From a checkpoint of a small mixture-of-experts model trained on Wikipedia: vocabulary 10404, 2 picks a token.
Below are experts of layer 4 (counted from 0) of a mixture-of-experts language model. Rows are named router (the router's row for the expert), down (a neuron's output weights, with its number) and show model dimensions 0-159. Each number is 500 + 25 x the weight over its row's rms, rounded and kept within 0 to 999. Numbers have three digits each.
Before each expert's rows: a language model's description of what the expert responds to. This comes from a sample of Wikipedia text that the model never trained on.

# expert 28
Description: Capital initial letters
router:527535512494516471521490507518485445511507494492484505520508535448497517491530474482510508510499529437502483489455444488543508515499503472517517521520481491524508542530512472489528512518511487499531500549497505508478500494463480480510560448499465440458489502528468502529491537509520534525515473466492465504486508515529468479532482542526509523489486500537507496531515518502492501519540485462504530549479529486506535534531533486496471555494505480496472519485497480494556476477474502
down0:451464513516526494507494507522476500484487478493500469498500483474480502509502494473452548491453467469532474462503437479486527506514537453511549489545512501473537509489495519510502529522470494504548458466518503499500512519508476544481512494508525481462526494490515469538489488470490510524481558436511540554489509507490497481498503491467495527441512497520527546504493492498511519459497515473496492523523476497524527554482515529502502530509486524487510516521475444545503476510488496
down1:524523445538557510487470522464494521475484506447528539521490491546512580498506490499542501507470499501518502481467466454480506491494524521494516492504490518511496507500535507522525544476474504471479493529524490501510518479513500507535534542486508477472528552503525525512509526533490524515509451483480462528521462506551512528485490533480536472546521517463512525532483516546481539521482459546518537492481511540507489528471530535494501496501502504507493518498492520505488492514511499
down2:529486556529500491502522491503506475526512461493471507500479462496522542521531511474484475516469481513525493482437479530505529472490480474493430487477494515509508502465560480527509472496528494543524502541503482496502481527468502496509457433477516510512472529508529505554530470538507517460495475483490495468505511498535469532528509516529483493526473506510508511533479514486490500537475514467469509525497487448472549448491480461518529514496485480491495524512492484483518514515454493
down3:549523512509499478534522540513511489493513479490526488528517490469519485489528504543483422487530504503517487491471524519466505471493534519494514463511530526476491505479496522521516504488499517467499478525497510513464544472469481471499475476536525476513511530521536543531544520521464524517486474487550505508525572520508505472504470510476504490491519475503507532487487513510524506534470458477449474493486455482501477463498502474430489487516464456524511531535527489495471480483520491
down4:506495526497499472505500504499533461470489514510519507519520444466495504489523493461475508513521473485457494468520455503512489473495515486509541480467459473561477478536482523478504492475434492510501508519471494539465473496500508519513471478506483479517498518504524432525541517517508497559519525516524470590512502511514495485501481504538482475518475439516487479481495482448530538524518505529474483492452465512502519467481493487475492516492521527499482494535517497514496533486506497
down5:487436487505500483492532474536478482526492480510533537466486478530511506486466544466499527489463525530476488507445531496527464519527489452488456523454471513517565515520492478526553510493510499547504520487492515520536478525524505451474545474509483465455536540528489489511483481511502493503536518494497478471484521483491512480479503513487523481511481505526540519508481485502512483516496500486514468484502532506496508488484552488544484513547512561477520467529495496502477533494519487
down6:481515419448498487540462490501500527488462496480510495447505517510506526506494528511523470537529502531463522464496495519551532514477478531499502492476523543440511521474485516488499470494479512506484507511529494498517513488500474469486506561469469531501518502500482543491470490521493542526505503495508505496536518540496472527495537528458537503524469486490509506546522515479472511502495432501509510436520500514485527538516502523521477540497504518513509492492558519496532479512504521
down7:495468481525518492500457499496480507511477483508480495486476477532488544547459510467509482558506511482488500529551496560469473517505499490508501496522519576481525467536491494478498548480508502491518501487505524521541485508545503512505456511489519457506471491504528515434485466511523480494496493502486485514491491538446501558514555478483484505523519535469511457520495464510503496520485536497486509499479499468474483547471532444519542452506505505493498518470487497500493513480510511
down8:518472516468492517521507489475476468487534491456510504480529534559480499477498484527494482486518522475526483513532527583488540500458477511490509495517511499460479495489464515519474499485480507496505477426511502531533524494498527471500475512469485511444517458509544505481448490476507498499466486552499543514489563528525485501490484519506510515507471501457512507532482522470517485505467513495513507439526500529491501497484482499497486510505471472518482505498495498441466484440506504
down9:519530538522527521519483517549517473512495502515537472454522499476515511463507519493530475490507493512526555503493475498536505486473497505550511500467521489529497503486464493481484488485521455475509455511487530526480489466507541507559534515518477525456467513512495476465528483515490452536471547472477463506488523490530501480502503503509499511503501485549481509516496507475508466479507476553478520464474514531439489538451495476533482469520504482485492553498468547504516501487479517
down10:528508520539526524492493487513532495506537517474480515500490529503520462535455524554493456480518533510498531519495498510517490462485460540486496499470528530450509514517490488502528517490512469468541498513519511516528501476518489500500460497503499493468474499473519538492519533519506470507528478497469473466461548501481490498507554527523481563477533509499491529504468536543495464506536464506487469493541503474523454489447475444534518496459502522508502539489518503505478507503506457
down11:513506468521524486487509523470525496495494458496520543481490470489501508496514477452484530483476507502515506514497483483509479490482496478479526478491445484477533489507531503521489546529519475543523454471517482490482458551457471499502521476518527501525488530543462445565539544455502460491466507461478500504492457477479544473485493519513536523478515488504496521501499476490498485490526478494524483542491462508558523521479488519486524512516498497457530530526512477477508469540533504
down12:510487555462494482505517508479523504461504497493528508530510494510510532492473505485489534548488484507451488560485464518496509483489489493471510507464427502498502506479534462497509486499472510528446548480449559513518471537489498515465491502515479504506506480499464488528512480465560493487525532522522515506485470514517460493473473464526482472513523500504535532484493496500495462505553525494478481548541505496460516536464523521525513498498503511517518489486514476482481517483551541
down13:509471471506488536497483494501493517481471492504494530522505505496498464463518529527484502497468525501480480510490500454527502519495518502497524478501526480463504486525590508502484483504510495542472514516545487452516503519490453503494529500500550480512538515479457512538455457466490467526492466484527488500504503486512491508483519482485515470484501451528486511504537505528555522486483509521497493527518487499567531498526516553497496441464548490499458493537529444503529490480522503
down14:527502545446511525510554502494510461490509511485484523471470449505533492483535498492490494510470510515471459501478474484476521524528526497540500499488519474515567469496488438504487522548490513495457502493522515555493540504519507526475500475498548536504508503514558486503514466486447518515504463510502523473501441503460518528492493516516481497501484536532518471488489510526513520499523489497475545519526480481483524511499471499545524507518509471495517510526472465543516509477455493
down15:496453491492498507490495500552518514528487505511475499518472484532481522516460497468471530486468542501536524542469492518529506462494475519499538551495531542543519508513474446523497501504468516497491463443504474466525492492484509510518474467497477467468510542517507486476499517483504475554486569473506509536473456494498509529524480452529492517502473541523489494473477484512515477508496497447496516543531509533490512491483486476526491477503479505451502551478520508515525526508519500
down16:478508463508517539472480472516471493511513477475493540494449486491468485450516474509458527485512504473456529500506504475466485519487489493486485536498531518489483493540478501489530523491479511481487487509500485479469465549491527504498471506499508548459481528479481508475431500476506486541494488504475498519524482453486498515537539532439522505528433522514487510543458534487512472480476504509532478504465525508483516507528448523503491504483499511534544500494568529509522497503497508
down17:463498492522541454495469499489518535480470503517485487459485551482520495520485487511504480495520514502465491526497549479471495477507490498479498512559452526492504504515512520523458547472463565496476504509505526475517493570520457472495528550534520475496523495514476480520507531474515493500494477498457484505531534488491538457509510524493519486493489492528470503499528483463494517481501475513511497514539540524463492538488514569548526501543495515525490501474502529501471471516489524
down18:518522467489528512529489507463493519504518529491452513518504498521543485510446501549563483529520451501490547593503534502496498481500477506493487498482503527466481503491499493465485533503502486476482492500538542502470467501534511500509472498545488473502450514520536559493536483519517448523504487523512511479511507500473472530488513501514494499524483557525499527495485498517484516503471509483498534547479485498478499485477472478485529471493532499464514519477475486499484471511538443
down19:530521506531519517517513504512496481456485449508493537496502516520484479468507496507469479483497480484542498539480464492502503495521561489517494431462519496467535501510477501520498494536535500548503476503520489439516516499494490537496500486528546508514535535482498458501502447498513533491459495475515499502499516534527520475496515515502530475521533447506486533501519493525568508486458463520526545525491498529464504481447505499523483494483525538503506550474504518504545509513525491
down20:538542475501462497491506511509503530481456500457517495527482504479484473520532447435506491474492494500516535474469452466523523512503523497527449489526508509471489533480470501494529495490509480494486468501509496498517519509452495534484553504479502484517444546487504496522513488482506492577505523453485469483515463515553501505499526484441468487512492475506485470519534482470545538544509508487520508506528487499493501473506536502538516511499515509506492492511498453523477542511475475
down21:493504505503486537533529498522535500503468449525477541466435463490495515501514515448503524457471508487545484493527491483497454532493519486512491490511480502499553494515512487476498537545500491531524478498495486507487495542469500490482484469513565527492495518557474429517505499473482467512455531474455508496477438492491510519513520509478507553484480495535509485493482479483510514502521497459479469535511464519526518544477491534522538504508500494483543512493512491490495478503513478
down22:465479514557522487459501500518517479498457463526489500530465458490496495530497463420485548500467513506523497494461496478503482448490528477489494492506471496541521495515518503491483524516510483559514480538491538485490467530447473529494537470514497493530509536552484476517528524487522506523501539476491485510531434511486520484512511485487509513479525481536528487491522464505476538477497513486492481554507448470516497506505528516518475529520476510470513498511505466523512514510473495
down23:452472492496507507490481522546493476529541491477503452487538542524439504477522494541511480472510492486487532530517507458500456496518458485505501455542443472459479530484467486495494492496507528534474490502517492462481489542511461513499475535491485518498497496457522466544497522499492540475494523474485530497504527504491522468496518464500520535452497493468457561502486505476503507485461545505506510467517487466513513528489480511505502489524483509478526516504491495477528529530547533
down24:470494445462471506581480498453474517510527503492465488460472495545511518530443514503497507522552490507523518563497514524484484527516500463502482530496544549487508473525495485471469504500493521463439503470485506494538517511549529520481481484541481479479492488470497538496482456507498510499501533532470526470535510515505463506484488492453510492510491550520512496483495475509475507507476473489495497526519500516492531491478453537519497521498485497485508464458474514494487492482519484
down25:464518475535521510495508496533526529481456497544486513478462500533530485540526487450508507494478509522526469489468526488502503494496518486502518540505467513521522471520514473519506521508500533543512491511498459492522511538459498538452493503486522492465526527564451462499518511496524472475491522464467486476534426477489542480517494495508498480513491496484514466484516483533478528476521543519514495543545490488525479528494520536540507479546462531478522509483507495534499511501471512
down26:485506509506524461483502501520486505514456464490494512479460473498510476490542530464482545499487525505572447504503490476499518514511518455476476472524476512496467495491502461530495472540481490491506437477502501529512503524480494502485495529506550503524496489492506495546498513479524506516510494415490511513495474526507507517476478514481526543469529504492513534505503469463474488488470548498478478473532482517515537524494475520453475524517496482448508515519461453532477454517466509
down27:493505506518535486493504465521488505524470492562471439509486473474489475530490459444491532534511462500537471499488493492514518495507515477479509509501497506535500491542512486482486519506522502503518485520530553502496436479490492526497537508484508495489502518513522502530455530556557544520465481532486495503483464498512472496505506522489515467498505538537531513459531490534506554464517492488533467515501477469475475524496524532486509550511525504504541475482502517507502507556463472
down28:561487480513447497492491473469483510462425520523501477464508479505481479477505501481433488518496486489528476524486515523529489578480531479521496486477518497516481485518510530521478493508482501491451500482509529517473505520513525507485539508507541496475525516518491485505483479535519509546474489449501525465543492498535473496536524547455499469503509521512483482534514498501545535467472469524515511531500457500526479491489508518496488462488505451532474494487491484479484457485491473
down29:503515470526503525479506538497487501497514520480521528540535498538523538485497528521518479532500477463485537456448478471454492476488529527503495482495473468533497511490532525520541550469501472483492525497484493463490527529507504544453553551489517494460502555514547535517515528521478494530490484470498481512531483483519475501488532525465503464536506488461505536500500511512495551528482486549531517487500505508482484482476554488507478489526506497489532502540469493468524494504516496
down30:515495498479526484519547549482507477520538473473461517460463498499519527470501525500499519519536481510516444552509505526462499521522508535497479523512489486514524501515522443514532494509480537477464502486502481514495526503487503509483506518483522536496522489495513501499513449512457511464481462531499517495468451488463491504488488507493510499505472523541465478486422498509514502514485549526467469533485521502517531548485487545458526523527485479508559485510481523545519494531478501
down31:514523538462544443503509485499509496516545512508497486503494496476513522516529506497515538513529497515497526588487464518487497501508515485495475513522447535476480469468495506511482514501486484494512528490534527501483451512498508501507508481537510519519450525495501519514508507511531484458527460535513473513446500525482495516474484504531556443491466513537487547462529470478498523531479518492506510474503515524488496551511503496505537499533549483469524496486502462475524533536503547
down32:509505488480513477502493468523519536550455487525516513544529514531510517512498490518490477501507476475473538514488515488485524457472503529498520502552519491531500489528502502560505542512482505502499500526485517471470510456502527462472529499554488466535514506500459511480486484506506524464482494556550474512470476482490489486454455503537540494535513518487491564488516532548501492482522471515526497477503516532471465520478486536454473481503465491505535524493494509472520473495524539
down33:503496544500488523533474485515482501508533469486512513497471510419540508488477482473538491468535508534491494496512496471480520476505481488463543496538501521491447515523521489487520504491511493488541566498492530477538517502498481480484470512505492437504495508443474504561529493522481499468510529515524460544496542518467492490483477529523490515528496454487494488500449493501540490508489485479498464500507477492492484494457479493512495501526554479500475519504555512515522516501553525
down34:537469524521507479498445479499514520534427455515508556473496526494528544520492478479483441517487547476490521491524508515507492499486484500490467506504509528530522485459517490535487522486506531496530500509483480467459510491488543504491512509509535464503484494497522493458504504523459527511481496520502427508549494525505515532517504466546531497481521497496510476489514467498524490471488459504494463485516476491473456481456501493472467474480523523492442489530526488499526466508483533
down35:485522508492507495506465503519512537436484540469521475523542499528515494489491559507502526513513470475522468505533495462484462488491494465514535464467522500523502494520499505482489488489530473466485496556475506493482534464507491509498456486517525441513506524442521498543510495482482451502513520471507541521478478516517483512536494512497469507502500488494520518513481500536457491467480472500439526549483491479531502508505504487458460504492492492473485520497408491511486476486499482
down36:483514522514513504547478460475529565490480499490516481466518500514482508478489513503461528516510496507514453519490499506527482458454520519467532513456547536529529523532472495477526481507478509477503498527489489488474500491488484510512488460560525457481500518486538521483466520475503470513502469451472540509478480537472514504537516499530504517508497467507495494520487484566543509486496477475498556525495520489510459510505512501478501487500502523473424550491465486522502463511491500
down37:556498539459507528519520495525531473522497501505470520464452458495530505487518488510477483490491526505483506468491474468482519510529514485511475493491537483518551470509479438500470536532485515484491511478497521543490538489511542526502498475514549550520485491505508483482540453489457488532497485497501483462493447474462504530495503498538476527509501511526505481447506499501509512512551467505482548472510485524491525501493477503571509483513534474463519513499491481532537491464490500
down38:525491517507499496480497488513516476521486530520535490479517455522468493499462523469455482474457443463511496523460519488504503514514485508461524482461500504498499500505531522506472513502451502471483538495483517530524488571464512503542496487492511519473498465501462448515527491502535504528516510485467485451510466515448485490459513476540486524503507478490507491489458509454465526479542482449492496516475511499508552474512505495535559516521470513512518515492510527498510451475524493
down39:493507500488529465471521510538519445487471482481526529550480515522581520516548512477505482488499538497515515480480510496445484482493516478528493476522475495568498547529517549506470468505473514513524504527501504511492538478481541516510493493470499546488514495549482456511516514518510509532460514510496496491501462509522520504497458490489505500497564526507482490500478520471481501502534489461468491518533516491482488545461525466496487516490501504488485469514489472499476532482438473
down40:497523529468508485509523500494520506483504492496486489528515497509513504516502482507462528526481504512504543548515456519499510508511531504490494472539496548490517462467494500509512510483487450511522535517522524487519444522518525497489510458499516539515491511519522506515468498538522470461517457519519475527434527525508517516494469516527526421524465507515506556463540478474483501522503470498479524485483512528464507507516475444478532488491513537507526514511530463468495536502508570
down41:507495510555471459470473480475493505531449491508545487521486461472495480476537459492428511477521490497488491538475508454521523503473488459486458505474546470512471489500517496543465486539497467486483474513513491505509484520493471529500491510490515477519498516500494507514515504530497484568508520448477479489510513486534476511505490487501508491492481487514433505542491505482531500446476489487513496552477506532519519495470470491495528472485553486528486466457487479492511475528541501